Weights of a small mixture-of-experts language model, trained from scratch on English Wikipedia.
Size: 13 layers, width 256, vocabulary 16251, 62.2M parameters.
Experts: 16 experts in each of 13 layers, 352 GeGLU neurons an expert, 1 pick a token, a softmax router.
Training: a variant of Adam for the experts, 349M tokens, 5324 steps.
Below are experts of layer 7 (counted from 0) of a mixture-of-experts language model. Rows are named router (the router's row for the expert), gate (a neuron's input weights, with its number), up (a neuron's input weights, with its number), down (a neuron's output weights, with its number) and show model dimensions 0-255. Each number is 128 + 24 x the weight over its row's rms, rounded and kept within 0 to 255.
After each expert's rows: a language model's description of what the expert responds to; "raises" lists some tokens whose logits its average output raises strongly, later layers aside. This comes from a sample of Wikipedia text that the model never trained on.

# expert 15
router [116 105 113 140  81 133 124  78 102 153 134 122 145 110 135 145 116  94 132 146 131 165 106 106 114 149 159 126 131 127 139 136 127 129 140 150 134 119 129 137 133 161 102 169 173  86 126 100 115 176 157 106 100  97 155 166 177 140  99 108 161 145 105 117 151 120 126 145 125  75 136 124 130 143 163  78 120 193 133 125 119  90 123 139 161  86 144 162 151  93 134 115  85  94 118  77 149 139 135 118 119 119 125  63 126 121  99 143 126 154 138 132 105 119 169  90 145 121 152 124 168 151 137 145  89 104 124 103 166 134 117 118 142 116 134  99 119  60 101  98 129 130 130 141  94 102 160 146 136 134 144 145 123 125 120 133 118 126 129 110 105 104  83 142 102  77 138 121 139 131 166 115 168 149 126 160  84 160 121 114 163  99 121 134 126 124 148 160 151 126 118 146 138 130 109 138 171 105 124 130 163 140 159  99 109 123 117 102 105 140 129 178 136  78 101 105 120 158 113 116 150 122 143  88 120 121 111 140 155 109 133 164 138 125  81 128  90 177 118 153  98 139 159 160  93 154 143 133 159 157 108 125 122 145 122 129]
gate3 [134 102 145  92 127 141 107 146 130 140 179 154 157  98 148 133 162 120  89 120 153 117 128 152  77 127 175 129 107  72 159  90 169 134 151 109 154 126  93 159 127 130 127 131 122 110 132 140  72 150  85 102 145 147 166 139 116 138 152 153 136 131 113 148 142 176 156 161  78 115 143 133 116 138 146 107 107  92 104 157 108 165  95 149 136 150 159 167 125 168 105 137 117 103 126 156 116  98 134 135 153 149 150 193 118 110 130 139 115 106 137 158  98 116 152 132 134 137 138 105 128  91 141 133 133 138 116  95 119 106 137 114 154 107 150 115 112 138 172 113  91 120 115 144 113 108 118  71  91 140  97 155 111 101 172 143 175 122 137 152 111 146 122  85 105 172  94 108 140 135 142 112 132 119  91 112 109  87 159 118 111 129 147 133 125 126  71  99  99 129 122 100 103 108 150 140 122 106 114 140 116 117 148 106 121  93 119 164 171 147 124 109  99 107 104 122 144 158 151 139 153 114 125 155 122 111 126 163 149 139 125 145  72 163 120 146 159 124 144 102 155 148 120 104 146 131  69 120 137  97 138 110 152 143 150  96]
up3 [119 134 127 159  96 100 117 109 129 135 115 135 137 157  78 143 120 136 116 130  85 140 106  99 176 183 103 135  97 185 119 149  87 153 123 158 124 147 149 117 135 134 163 142 133 153 147  96 130  91 136 133 120 115 102 125 137 112  98 108  92 128 144 102 145 106  79 104 123 129 122 136 156 140 174 132 170 185 122 126 143 134 139 116  80 154  91 111 159 114 124 124 104 157 156 137 129 148 146 137  98 140 122  89 119 148 137 121 135 126  93 121 147 135 110 111 141 133 128  97 120 183 133 140 104 151 151 152 122 132 121 131 103 154 137 148 139 130 101 156 131 158 131 102 126 149 126 163 156 113 125 104 139 165 124 106 124 120 118 109 172 125 162 148 150  92 124 154  83 104 125 137 124 140 181 133 122 164 104 146 109  95 145 125 165 127 179 127 121 103 152 116 100 155  65 117 111 123 147  93 140 167  91 103 138 166 157 125  90 115 137 134 125 176 162 131 133 173 109 148 141 144 112 107 124 131 127 102 117 107 125 123 175 171 138 108 104 139  74 184 112 125 138 115  88 107 170 181 123 163 114 116 148 100  99 133]
down3 [128 100 165 130 123 117 125 116 109 173 139 127 128 144 135 114 111 119   0 123 110 123  85 132 126 137 129 130 107 137 148 137 125 141 105 156 128 137 145 160 135 129 121 117 127 137 145 132 107  91 124 132 118 130 119 127  97  70 121 132 119 133 104 132  92 149 115 151 129 145 117 124 140 105 163 144 122 157 112 141 125 161 121 136 139 132 102 147 135 126 131   8 123 120 130 128 113 130 154 120 120 115 109 110 106 142 133 136 146 101 121  91 127 133 141 112 131 123 112 124 139 112 114 167 159 123  88 109 137 133 115  95 153 118 171 124 125 154  98 128 129 147 115 118 173 138 119 131 149  20 141 142 126 110 114 109 116 151 138 110 151 131 145 140 142 118 120 121 126 131 120 150 120 139 149 143  66 144 133   0 133 127 135 134 113 148  96 132 123 112 138 141 137 129 123 158 135  97 121 102  92 147 103  95 123 150 125 129 130 116 151 111 133 103 152 146 168 134 128 121 138 148  51 137 119  93 141 153 121 123 119 117 145 156 165 137 132 143 106 133 140 114 137 134 127 133 146 129 101 154 138 107 132 131 115 120]
Table cell separators and filler like and, as, to, plus subscript digits and single letters inside math expressions, as in \tau_2 and 11⁄2.
raises: " of", "r", "p"

# expert 5
router [121 133 140 101 190 140 150 139 173 153 118 126 118 144 156 125  97  81 179 137  97 116 109 131 113 143 118 142  92 163 163 139 116 132  95 126 120 142  91 101 132 164 120 151 124 186 130 184 167 104 151 116 105 164 156 131 146 139 113 118 123 141 103 114 108 108 120 109 124 102 122 121 141 140 171  99 104  99 133 120  68 114  96 161 114 112 149 114 112 124 148 134  99 130 158  82 122  59 136 146 149 122  94 148 125 131  89 110 125 161  92 112 107 107 137  76 136 102 147 129 103 150 159 102  96 129  92 139 131 146 143 108 124 120 121 199 116 117 116 172 141 130 113 164 108 155 138 101 123 135 151 148  90 124 135 171 107  68 202 108 122 114 132 156  90 116 124 126  96 103 136 155  89 161  96 139 103 154 148  88 130 139 122 124 105 122  79 146 150 127  98  99 162 118 132 138 112 134 131 107 123 131 145 112 117 102 104 118 143 130 114 117 117 125 112 114 136 186 137 149 134 151 130 119 130 140 139 154 140 180 148 148 109 112 152 120 118 107 102 157 114 131 153 124 131 153 151 148 101 144 148 152 126 133 132 160]
gate3 [111 130 166 127 142 158 120 125 117 115 134 129 170 147  99 158 145 143 112  86 110 153 136 163  97 155 101 178 147 133 119 143 139 155 178 147 114 113  78 144 137 142 152 137  77 142 129 142 132  97 136 116 125 167 154 112  70 107 109 143 106 107 125 128 121 144 128 100 106  92 107 138 163 167  64 127 139 140 132 169 139 114 133 139 111 164 102 126 150 110 131 179  58 129 112 129  74 137 171 121 174 118 131  90 107 118 130 146 121 162  82 160 118 175 124 149 150 119 140 143 149 159  90 113 135 158 135 158 146 137 113 135 136 104 130 176 117 130 122  91 162 161 131 141 129 112 123 125 107 117 104 116 106 105 145  85 135 113 105 162 114 150 105 129 121 168  98 107  92 103 118 114 107 139 172 107  74 152 118 162 104 110 155 142 165 158 118 128 122 162 111 132 127 114 170  96 111 134 115 116 101 132 125 125 156 148 147 133 118 142 170 149 145 151 133 104 137 115 119 165 109 127 147 142 144 126 131 153 173 129 132 132 115 138  90  94 141 146 126 106 112  91  94 120 114 111 123  91 116 132 140 127 193 131  87 126]
up3 [143 148  97 102  95 119 153 188 145 100 122 103 130 153 130 166 141 122 190 140 117 142 134  92 146 147 138 131  92 138 152 136  99  83  70 139 147  97 112 117 129 140 134 127 161 114  92 115 114 130 124 156 118 104  81 147 168 153 150 151 141 101 130 117 140 111 141 146 112 114 148 201 132 116 178 119 115 123 108 166 106 153  89  89 115  87 118 133 128 132 160 137 127 119 169 120 134 129 141 105 149 151 110 129 135 107 126 122 170 129 144  94 138  96 166 172  94 129 123 149 150 138 130  96 147 107 139  83 138 131 114  98  91 145 115 143 135 100 167 140  99 140 116 106 141 127 113 121 143 116 145 131 134 143  87 150 150 167 155 149 150 137 166 142 103 109 145 146 157 140 116 124 124 107 109 118 150 138 135  82 154 139 116 121  97 108 146 126 134  71 140 140 108 122 112 145  81 116 119 130 195  95 122 158 100 140 156 136 110 136  94 118 116 127 150 141 143 105 109  67 141 113 131 141 131 116 117 139 101 139 106 102 175 145 166 169 131 110 134 118 103 165 149 155 151 155 119 131 109  93 125 130  50 144 141 149]
down3 [134 117 137 122 114 110 130 132 113 144 104  82 137 156 122 135 141 131  60 105 149 144 127 102 109 113 123 115 127 113 139 146 137 134 126 108 157 114 151 133 111 111 118 137 119 150 105 141 127 124 105 121 140 129 104 123 127 110 132 141  95 157 140 104   0 109 120 123  73 107 162 134 145 102  92  95 149 116 111 119 117 126 132 130 147 118 144 101 125  95 117 178 156 135 115 124 144 115 171 143 104 101 143  98  93 113 114 120 125 148 127 128 156 171 109 138 112  87 114 115 107 108 113 113 138 122  98 151  91 117 121 131  75 145 120 104 156 118 178 103 155 151 126 163 115 140 138 129 117  80 121 122  68 125  95 154 175  76 128 128 106 122 128 155 128 139 111 125 147 117 130 140 140 148 162 133 144 160 148 106 142 162 151 116 112  88 111 153 117 141 124 130 117 149 144 111 147 131 114 103 149 112 104  82 113 157 132 124  92 141 140 154 172 124 143 162 144 137 147 120 108 140 130 157 152  76 121 166 135 124 134 155 106 138  75  98 117  86 135 146 121 122  82  86 114 161 104 127  75 115 170 161 120 109 123 134]
Years and small numbers ending dates or table cells, as in "7 April 2008", plus the conjunction and, but and adverbs like back or fully.
raises: " of", "h", "r"

# expert 10
router [109 143 122 152 144 150 125 108 159 132 103 171 159 134 104 159 158 190  88 142 130 112  84 132 180 119 134 134 116 169 133 114  98 142 125 140  73 116 109 119 100 124 124 135 151 101 153 158  93 108 165 114 135 108 115 130  65 114 142 121 137 148 106 110 116 113 111 153 126 121 109 140 123 147 123 154 149 177 131  99 147 154 141 135 122 138 154 131 132 112 156 134 135 130 126 101 146 116 152 142 140 158 162  99 120 112 152 108 147  95 155 117 114 105 146 112 116 159 150  92 176 123 110 157 143 114 102 108  85  94 143 111 142 151 171 186 119 117 115 144 157  92 126 111 122  87 155 170  86 126 146 164 167 136 149 137 111 144 164 162 151 144 110 113 106 146 125 100 121 104  97 210 117 161 108 119  98 110  87  92 125 155 151 147 135 120 131 153 115 127 121 105 150  86 109 136 124 119 157 115 114 141 147 162 105  70 148 122 128  97 121 100 103 136 150 155 120 123 120 107 137  97 123 128 131 118  62 171 128 117 109  90 134 132 134 148  87 150 124 115 162 126 107 141 113 112 172 147 114 124 146 124 138 117 102  80]
gate3 [131 107 155 105 120 156 115 122 147 129 130 146  90  94 112 148 174 128 124 136 122 127 122 128 102 129 174 102 115 122 170 125 113 152 117 138 172  97 133  75 130 117  88 121 173 179 136 113 141 166 102 133 134 114 142 126 111 154 114 169 147 140 141 105 150 145 125 167 122 190 133 112 147 161  82 148 124 149 142 152 147 160 121 113 139 160 150 145  84 150 144 155 137 117 159 123 156  96 144 115 123 165 118 125 146 140 116 140 120  99 128 123 114 174 150 139 149 136 160  80 138 154 121 151 150 124 156 131 131 132 112 132 133 139 123 124 130 104 133 104 111 145 112 117  92 109 160 142 144  93 119 140 105  77 210 139 130 106 127 145 105 130 176 130 122 121  83 174 133 164 169  82 130  81 104 151 108 113 178 119 110  97  99 159 160 138 122 135  87 164 133 153 148 150 140 150 147 125 105 112 133 144 123 142 118 136 164 118 115 129 128 122  67 114 145 135 110 144 152 135 147  99  98  95 170 131  98 112 154 159 137 172 136 121 100 148 131  81 159 142 120 162 125 164 150  90 138 154 116 162  99 123 123 115 121 159]
up3 [ 93 126 157 123 130 119 146 116 117 116 119 144 131 157 142 134 128 135 162  93 133  88 158  88 125 118 121 119 120  81 139 188 137  71 114  99 183 140  84 146 153  96 133 104 142  89 162 126 131 123 125 125 113 107 106 140 119 117 128 118 131 155 112 106 118 151 119 155 138 161 128 111  98 112 131  78 134 173  97 153 144 121 154 117 109 122 136 110 135 147 104 125 152 146 132 136 132 176 151 137 103  91 169 154 147  46 167 134 101 160 113 157 115 131 138  99 130 135 134 158 119 171 107 134 169 149  78 116 128 108  92 152 114 114 110 129 142 133 118 125 150  99 120 123  71 154 117  85 120 126 148 131 147 168 130 131 105 123 134 119 125 155 152  96 136 104 107 122 105 138 150 190 183 153 185 121 141  70  79 132 108 143 170 160 129 119 114 123 135 131 116 136 114 119 143 169 116  85 132 118  96 133 121 111 110 126  99 120 136 146 121 169 131  65 121 136 174  90 135 127 133 134  96 118 122 174 128 134 134 100  78 109 119 111 150 109 114 119 112 129 136 121 157 122 113 136 114 170  98 128 141 128 128 153 150 112]
down3 [130 157 112 166 131 131 135 164  87 113  98  98 154  83 104 148 158 143 104 155 140 161 116 115 131  96 136 157 162 133 165 122 110  93 111 148  89 149 147 161 117 176 146 123  98 138 152 145 113  76 139 102 132 144 129 134 141 127 138 129 110 161 136 137 123 132 137 123 110 151 125 133 102 133 111 123  83 106 173  75 141  90 129 167 102 139 136 139 165 119 114 124 118 104 133 169 117 147 125 116 140 158 118 134 124 169 119 122 140 140 106 123 150 133 147 128 119 137 152  83 137 132 141 120 133 130 142 125 103 155 153 114  77 125 120 115 145 171  92 112 169 128 128  75 138 120 140 131 130 152  90 144 111 113 129 150  73 149 134 188 114 153 148 153 106 131 116 148 130  96  70  64 116 110  88 114  87 129 150 131 138 130 122 111 126 133 111 118 108 129 127  98 172 172 115  94 144 127 102 107 153 155 138 165 107 111 179 140 125 126 115  71 159 125 146  84 131 140 147 134 131 153  66 141 141  99 139 159 155  91 135 132 153 114 158 125 142 129 140 150 134 111 178  95 158 111 146 110 169 141  89 121 107 163  98 142]
Middle and ending pieces of personal and place names and title words in credits or tables, such as Suresh, Abergavenny, Series, Role.
raises: " of", " in", "'s", "-", " and"

# expert 2
router [138 140 137 128 162 125  89 153 109  93 123 148 149 130 139 106 126 155 114 136  82  98 160 129 108 113 114 114 123 101 134 137 153 147 134 103 165 122 119  98 149 132 127 148  97 154 164  98  71 101 154  96 145 133  99 120 157 130 189 115 105 104 178 113  94 164 115 118 113 166 122 119 140 112 129 163  98 161 118 134  87 120 110 125 163 172 145 114 123 111 110 154 142 133 121 163 120 135 122 103 142 100 102 141 143 115 130 139 113 121 123 138 114 140 128 170  87 111 141 123 112 147 162 115 162 159 124  72  89 134 118 150 129 115 107 141 123 148 134 109 145 141 127 108 137 162 120 152 181 130 181 137 170 111 147 132 128 106 133 117 128 120 119 145 155 117  82 138 130 147 146 255 153 102 145 116 158 171 144  96  95 144 163 138 130 146 151 136  99 169 106 148 160 137 114 145 116 146 144 143 141 127 126 133 161 115 136 149 156 134  84 133 119 127 147 137 139 100 145 140 103  80  95 132 102 169 121  93 133 163 149 103 143 125 149  98 166 143 139 103 127 125 111 162 131 127 124 151 110 144 137 135 161 117 177 147]
gate0 [175 104 117 125 108 171 159 112  78 132  98 125 124 143 139 130 100 113 160 124  96 144 104 132 154 153 117 153 115 146 118 141 116 152 147 112 129 102 118 123 135 186 132 133 133 150 126 163 139 113 100 125 118 100  98 153 129 144 119  60 143 103 114 157 151 142 127 106 157  93 152 129 129 193 121 153  71 108 155 154 148 142 146 134 117 112  55 122 140  92 138 114 110 150 145 108 167 123 140 118 139 127 107 113 122  97 171 124 132 132 168  98 132 124 130 149 141 136 130  95 157  97 109  84 176  96 135 122 127  89 144  91 152 179 137 159 126  78 169 121 134  89 123 132 117 121 126 121 156  93  58 137 155 157 131 116 161 100 185 142 116 142 136 129  96 111 121 102 133  96 111 161 101 129 179 130 116 115 139 142 151 145 121 171 122 102 158 127 114 113 119 134 173 142 120 138 140 147  99 121 111 118 138 100 125 148 123 144 128 137 112 134 131  85 108 110 109 105 127 128 142 164 139 122 109 122 100 105 109 105 105 117 144 170  73 155 123 114 150 157 176 140 124 119 144 164 146 139 150 121 133 149 175 119 133 155]
up0 [127 121 143 117  90 160 145 134 157 138 138  93 126 153 134 153 121 177 123 162 130 130 128 115 137 122 117  94 154 142 139 153 113 109 128 169 156 167 162 122 104 137  81 108  96 152 170  93 140 154 154  83 137  90 145 160  97 149 154 116 134 128 117 117 142 135 110 142 124 135 124 142  69 100 142  90  88 102  64 143 139 143 109 144  72 141 150 134 105 143 171 106 121 155 101 147  99 116 122 164 143 146 106 131 147 152 169 148 117 105 103 137 140 134 133 144 127 137  92 116 101 130 117 110 108 125 124 120  96 163 124 131  90 140 107 157 135  96 103 101 128 108  85 173 112 112 119 109 108 129 136 116 114 123 122  90  75 117  93  86 106 124 106 128 145 110 130 150 123 101 130 118 174 156 129 132 133 136 104 114 117 111 126  88 148  77 135 126 147 125  69 127 130 105 142 126 122 127 144  96 164 157 114 167 134 156 148 105 117 109  98 121 131 152  65 126 142 159 124 135  58 113 144 115 112 110 140 120 149  96 179 125 129 142 105 137 188 104 123 124 163 125 145 143 146  89 201 134 100 114 124 126 127 128 128 135]
down0 [149 136 151 136 154 154 145  84 163 112 154  98 131 173 136 120 110 161 119 101 113  97 152 150 118 128 122 118 104 143 138 126 121 127 161 124 144 135 172 110 116 126  78 109  90  89  94 134 126 134 111 155 127 157  94 156  90  99 145 130 104 115 124 132 171 108 134 113 108 106 122  94 121 112 143 103 139 102 109 117 122 125  79 156  82 132 119 157 148 134 149 102 121 137 129 135 133  93 111  89 155 105 180 141 118 124 132  84 138 114 166 130 128 158 146 109 127 124 127 117 124 113 144 120 143 184 137  74 123 147  89 148 148 170 131 162 142 185 161  72 102 144 150 154 163 141 118 148 169 141  83 160  71 114 120 141 167 142 144 103 157 121 137 106 153 128 171 129  87 127 165 119 151  92 136 123 177 128  99 135 119 130 123 125 125 121 107 141 140 137 111 148 152 144 111 117 128 155 114 144 119 116 148  98 132 153 134 113 132 116 182 123 126 130 157  98 186  82 157 170 138 102 100 108 153 133 130 160 133 128 111 134  59 148 151 134 109 121 128 154 151 150 124 140  83 130 184 124  97 119 139 119 121 127 115 154]
Blank line breaks before headings or table rows, plus past-tense event verbs after was or has, such as released, won, played, began.
raises: ",", "-", " of", "ly", " in", "."

# expert 9
router [112  79 114 146 150 140 121 126  98  84 146  96 144 126 120 136 132 144 179 124 112 123 139 165 145 147 122 138 116 136 100 127  94 123 129 146 107 171  99 131 111 109 138  82 151 136 122 179 140 159 116 121 128  87 138 155 128  50 103 147 154 109 152 169 143 177 133 115 133 110 152 108 140 105 137 127  99  93 128 102 108 130 123 115 111 131 134 117 171 139 145 125  94 147 144 127 109 110 168 159 103 119 137 142 178 124 117  93 122 164 152 138 111  90 113 110 128 151 140 103 152 132 108 122 111 105  83 111 188 126 113 166 158 129 137 157 110 144 115 139 130 115 135 157 107 148 162 115 186 122 140 126 127 124 119 137  91 129 116 109 141  92 191  95 132 120 118  84 131 134 146 194 118 161 142 118 136 135 128 103 148  91 118 142  84 120 104 114 132 139 132 102 124 125 164  96 127  99 100 131 123 113 121 109 131 147 123 157 119 106 127 127 141 116 152  54 103 121 120 116 104 156 159 150 155 153 114 184 131 166 133 122  84 159  91 136 165 136 112 132  89 158 153  89  86 127 139 138 129 126 148  99 100 128  86 128]
gate0 [118 131 106 135 125  87 123 133 134  83 119 112 135 119 153 117 126 125 131 133 118 148 114 128  79 119 147 169 125 152 154  93 121  88  91 109 136 141 144 145 109 179 134 124 116 111  98 107 116 123  91 163 143 100 127  95 134 130 138 132 130 139  84  95 134 125 108 178 130  91 109  73 124 134 124 125  54 158  93  95 129 130 116 119 113 159 125  87 160 131  81 102 135 157 125 110 172 128 142 100 111 103  88 160 109 151 100 164 116 129 117 108 116  96 136  97 197 143 137 130 116 126 134 111 133 137 133 123 118 110 120 115 120 126 153 145 129 138 132  88 101 115 104 115  71 117 135  98 130 108 109 122 135 153 101 106 103 189  84 123 137 138 120 146 134 176 118  70 127 150 132 149  76 113 120  95 119  99 101 139 137 111 133 115 135 107 146 136 108 114 126 129 122 136 114  88 105 105 115 104 101  87 128 170 120 143 108 130 124 125 184 100 121 194 145 122 124 149  98 125 140 139 173  88 132 123 110 136 161 121 121 100 155 143 143 125 126  99 112 157  96 149 118  89 163 117 113 151  94 136  73 109  81 102 118 133]
up0 [ 82 129 148  84  84 132 115 137 118 117 102 116 114  88  98 138 124 107 145 135 130 125 134 125 139 138  93  79 153 114 123 119 136 153 105 100 130 107 125  89 136 136 111 116 134 136 175 113 168 123 145 148 126 164 151 166 114 103 135 106 160 132 105 129 117 133 152 131 132 146 126 132 119  84 105 140 139 135 108 143 141 146 145 105 151 126 130 161 128 118 169  96 136 126 161  42 120 129 158 110 134 147 139 127 166 135 162 140  84 130 137 108 156 170  72 104  95 116 146 105 144 113  97 118 131  77  92 131 125 147 156  99 106 147 146 142 125 150 120 117 118 156 133 178 175 127 140 154 145 134 171 151 140 106 102 165 102  64 166 124 124 124 135 154 155 134 152 144 131 107 153 100 136 178 153 119 131 184 140 136 105 143  99 154 120 110  94 130 127 101 174  88 156 140 175 138 105 137 138 139 131 136 133 122 152 107  66 155 116 136 105 154 154 125 108 108 129 116 121  87 123 110  81 161 148  91 120 143 175 164 123 153 117 108 131 119 110 165 135 141 124 138 196 105  98 147 113 132 150 129 123 124 134 145 119 139]
down0 [163 121 131 114 138 124 146 124 137 166 142 135 111 154 131  89 104 129  49 121 184 101 154 158 128 141 112  95 143 141 155 117 114 166 148 148 133 102 116 144 127 127 107 154 133 154 102 124 100 130 121 115 136  91 135 150  87 124 134 116  94 122 156 112  28 100 140 100 123 180 121 133 122 141 132 115 148 116 149 151 156 138  99 134 126 194 151 115  85 130 114 241 139 175 142 144 152 153 162 162 161 127 100 123 132 124 130 148 144 138 136 130 122 124 157  96 116 133 129 124 130 146 125 123 140 132 103 142 148 120 120 120 128 155 145 125 155 134 114 103 147 130 133 120  76 131 120 151 155 151 128 158 114 114 152 104 100 106 131 113 113 120 118 139 108 118  95  99  88 165 159 144 117 157 120 144 140 103 152  70 161 156 142 120 110 116 111 150 129 100 171 109 124 112 140 132 146  94 125  92  91 148 106 115 136  88 128 135 179 144 123 121 171 136 112 124 159 136 140 138 115 141  76 109  86 115 111 129 131 134  81 112  87 132  91 109 107 144 111 132 110 113 139 140 132 109 132 160 151 151 125 116 118 155 121 114]
Sentence-opening it and there, month names, closing quotes, and numeric cells in election and sports tables, such as DF and vote counts.
raises: " of", "'s", " in", ",", "-"

# expert 4
router [112 113  97 136 135 144 147 134 149 190 115  74 103 144 139 182 122 102 148 151  92  86 114 121 124 153 134 162 113 132 123 107  76 113 117 123 126 140 120  88 140 121  95 114 153 191 158  91  95 123 148 105 127 187 145 149 102 150 123 114 158 150  94  74 144 103 171 149 126 102  84 161 142 204 124 121 111  93 122 180 144 122 122 153  86 105 129 133 125 141 132 108 129 143 109 145 109 147 123 155 118 108 128 160 131 137 111 107 158 118  94 136 150 108 158 154  79 144 132 122 158 120 140 112 137 141 121 109  84 122 117  55 141 155 116 132 147 133 126 125 134 120 101 128 130 160 128 159 103 156 123 154 120 133 117  76 106 140 145 133 118  91 136 132 118 130 135 118 107 112 121 166 128 134 126 128 116 156 132 138 136 161 113 127 163 169 154 156 142 116  95 109 121 157 101 120  53 105 145 104 116 121 125 151 111 138 113 179  97 110 108 132 171 144 112 137 109 107  95 126 146 125 113 115 152 172  85 156 124 102 102 130 133 156 110 151 121 143 101 131 116 133 137 173 154 126 132 115 147 149 146 141 133 119  95 113]
gate0 [113 148 125 106 122 113 139 125 123 137 124 104 115 133 118 141 148 127 105 110 105  98 100 136 134 151 122 110 120  87  98 107 112 123 167 115 133 151 122 133 169 155 184 107 120 178 133 165  90 135 154  99 167 122  93 102 116 136 165 142 140  96 143 115 136 113 110 130 101  87 154 122  48 103 116 128 147 119 149 147 121 104 144 125 118 164 115 116 130 158 128 118 115 105 150  83 130 128  96 133 128 135  92 134 107  86 135 121 129 150 105  91 101 134 149 126 142  97 122 133  93 151  90 115 142 146 142 154 144 115 137  94 155 118 112 186 170  99 173 109  72 130 112 130 129 157 160 145 138 111 140 147 116 113 125 130 146 135 166 135 114 145 111 141 132 140 121 119 131 120  64 178 124 117 130 144 127 130  98 111 111 135 121 121  98  71 123 103 179  84 139 133 104 135 134 182 154  88 101 103 112  82 120 130 106 138 140 123 134  90 118 134 148 120 155 130 136 133 129 119 131  97 127  85 109 133  78 145  66 137 107 156 125 149 148  85 168 143  86 111 120 145 174 131 111 139 116  83 154 162 103  98 107 113 176 112]
up0 [152  64 137  92 117 145 125  82 124 161 118 118 166 144  69 136 134 129 152 139 135 114 117 155 141 144 140  98 125 121 151 114 112 167  99 149 106 117 159 146  85 128 137 165 113  51 128 121 158 101 100 135  94 161 142 158 133 127 165 148 126 132 107  82 120 130 133 115 128 157 141 128 158 150 111 121 109 161 121 119 149 174 141 111  84 119 126 111 169  99  61 127 163 118 125 188 127 110 139 124 164 136 139 149 105 163 116 110 118 111 127 122 115 153 107 156 122 145 125 114 163 161 173  94 123 166 102 123 138 147 127  96 140 143 142 122 143 109 105 124  86  95 103  90 138 112 110 160 132 164 101 146 147 109 145 160 140 107 105 125 132 136 102 128 136 137  77 153 149 140  94 109 134 130 112 140 147 186 113 165 147 100 154 160 136 154 134 172 115 171  93 140 136 131  82  86 123 153 105 136 119 115 124 117 158 146  93 156 120 182 111 102 109 133 124 112  80  88  96 148 110 130 149  98 141 152 148 119 164 126 143 125 117 153 119 157 155 122 142 154 113 116 104 112 156 133 121 120 139 126 138 159 122 150 126 139]
down0 [149 144 161 136 116 138 119 138 138 124 104 157 134 157 176 135 118 109  46 161 111 170 109 133 118 145 129 117 155 118 151 109  98  79 156 139 142 155 108 125 135 133 128 162 129 153 109 125 119  91 128 122  91  94 141 121 128 141 165 122 130 134 130 175  76 144 136 126 119 127 147 173  68 108 121 123 110  97 157 149 143 117 132 158 122 102 128 124 137 107 143 255 126 149 141 103 116 129 137 130 115 149 120 144 128 104 137 130 172 150 127 166 149 140 119  83 118 110 142 138 129 142 148 125 109 135 149 154 131 136 111 141 125 114 101 155 151 117 145 150 148 141 107 126 148 143  58 118 134 165  94 118 156 130 104  90 154 118 124 105 127 124 115 145 133 121  95 116 125 136 134  92 140  82 127 125  92 111  96  41 140 125  91 152 141 129 108  90 130 105 140 122 135 139 109 108 119 133 149 124 117 144 142 141 123  98 121 131 120  99 123 135 120  93 121 141 123 151 127 136 123 151  79 157  83 115 143 132 150 128  87 114 125 101 136 101 101 110 163 131 132 138 150 142 117  92 139 128 105 156 114 114 160 190 127 137]
Capital letters and initials starting names or codes, University in institution names, and track times in song tables, such as ZIP, 4:36.
raises: " of", "'s", "ed", " in"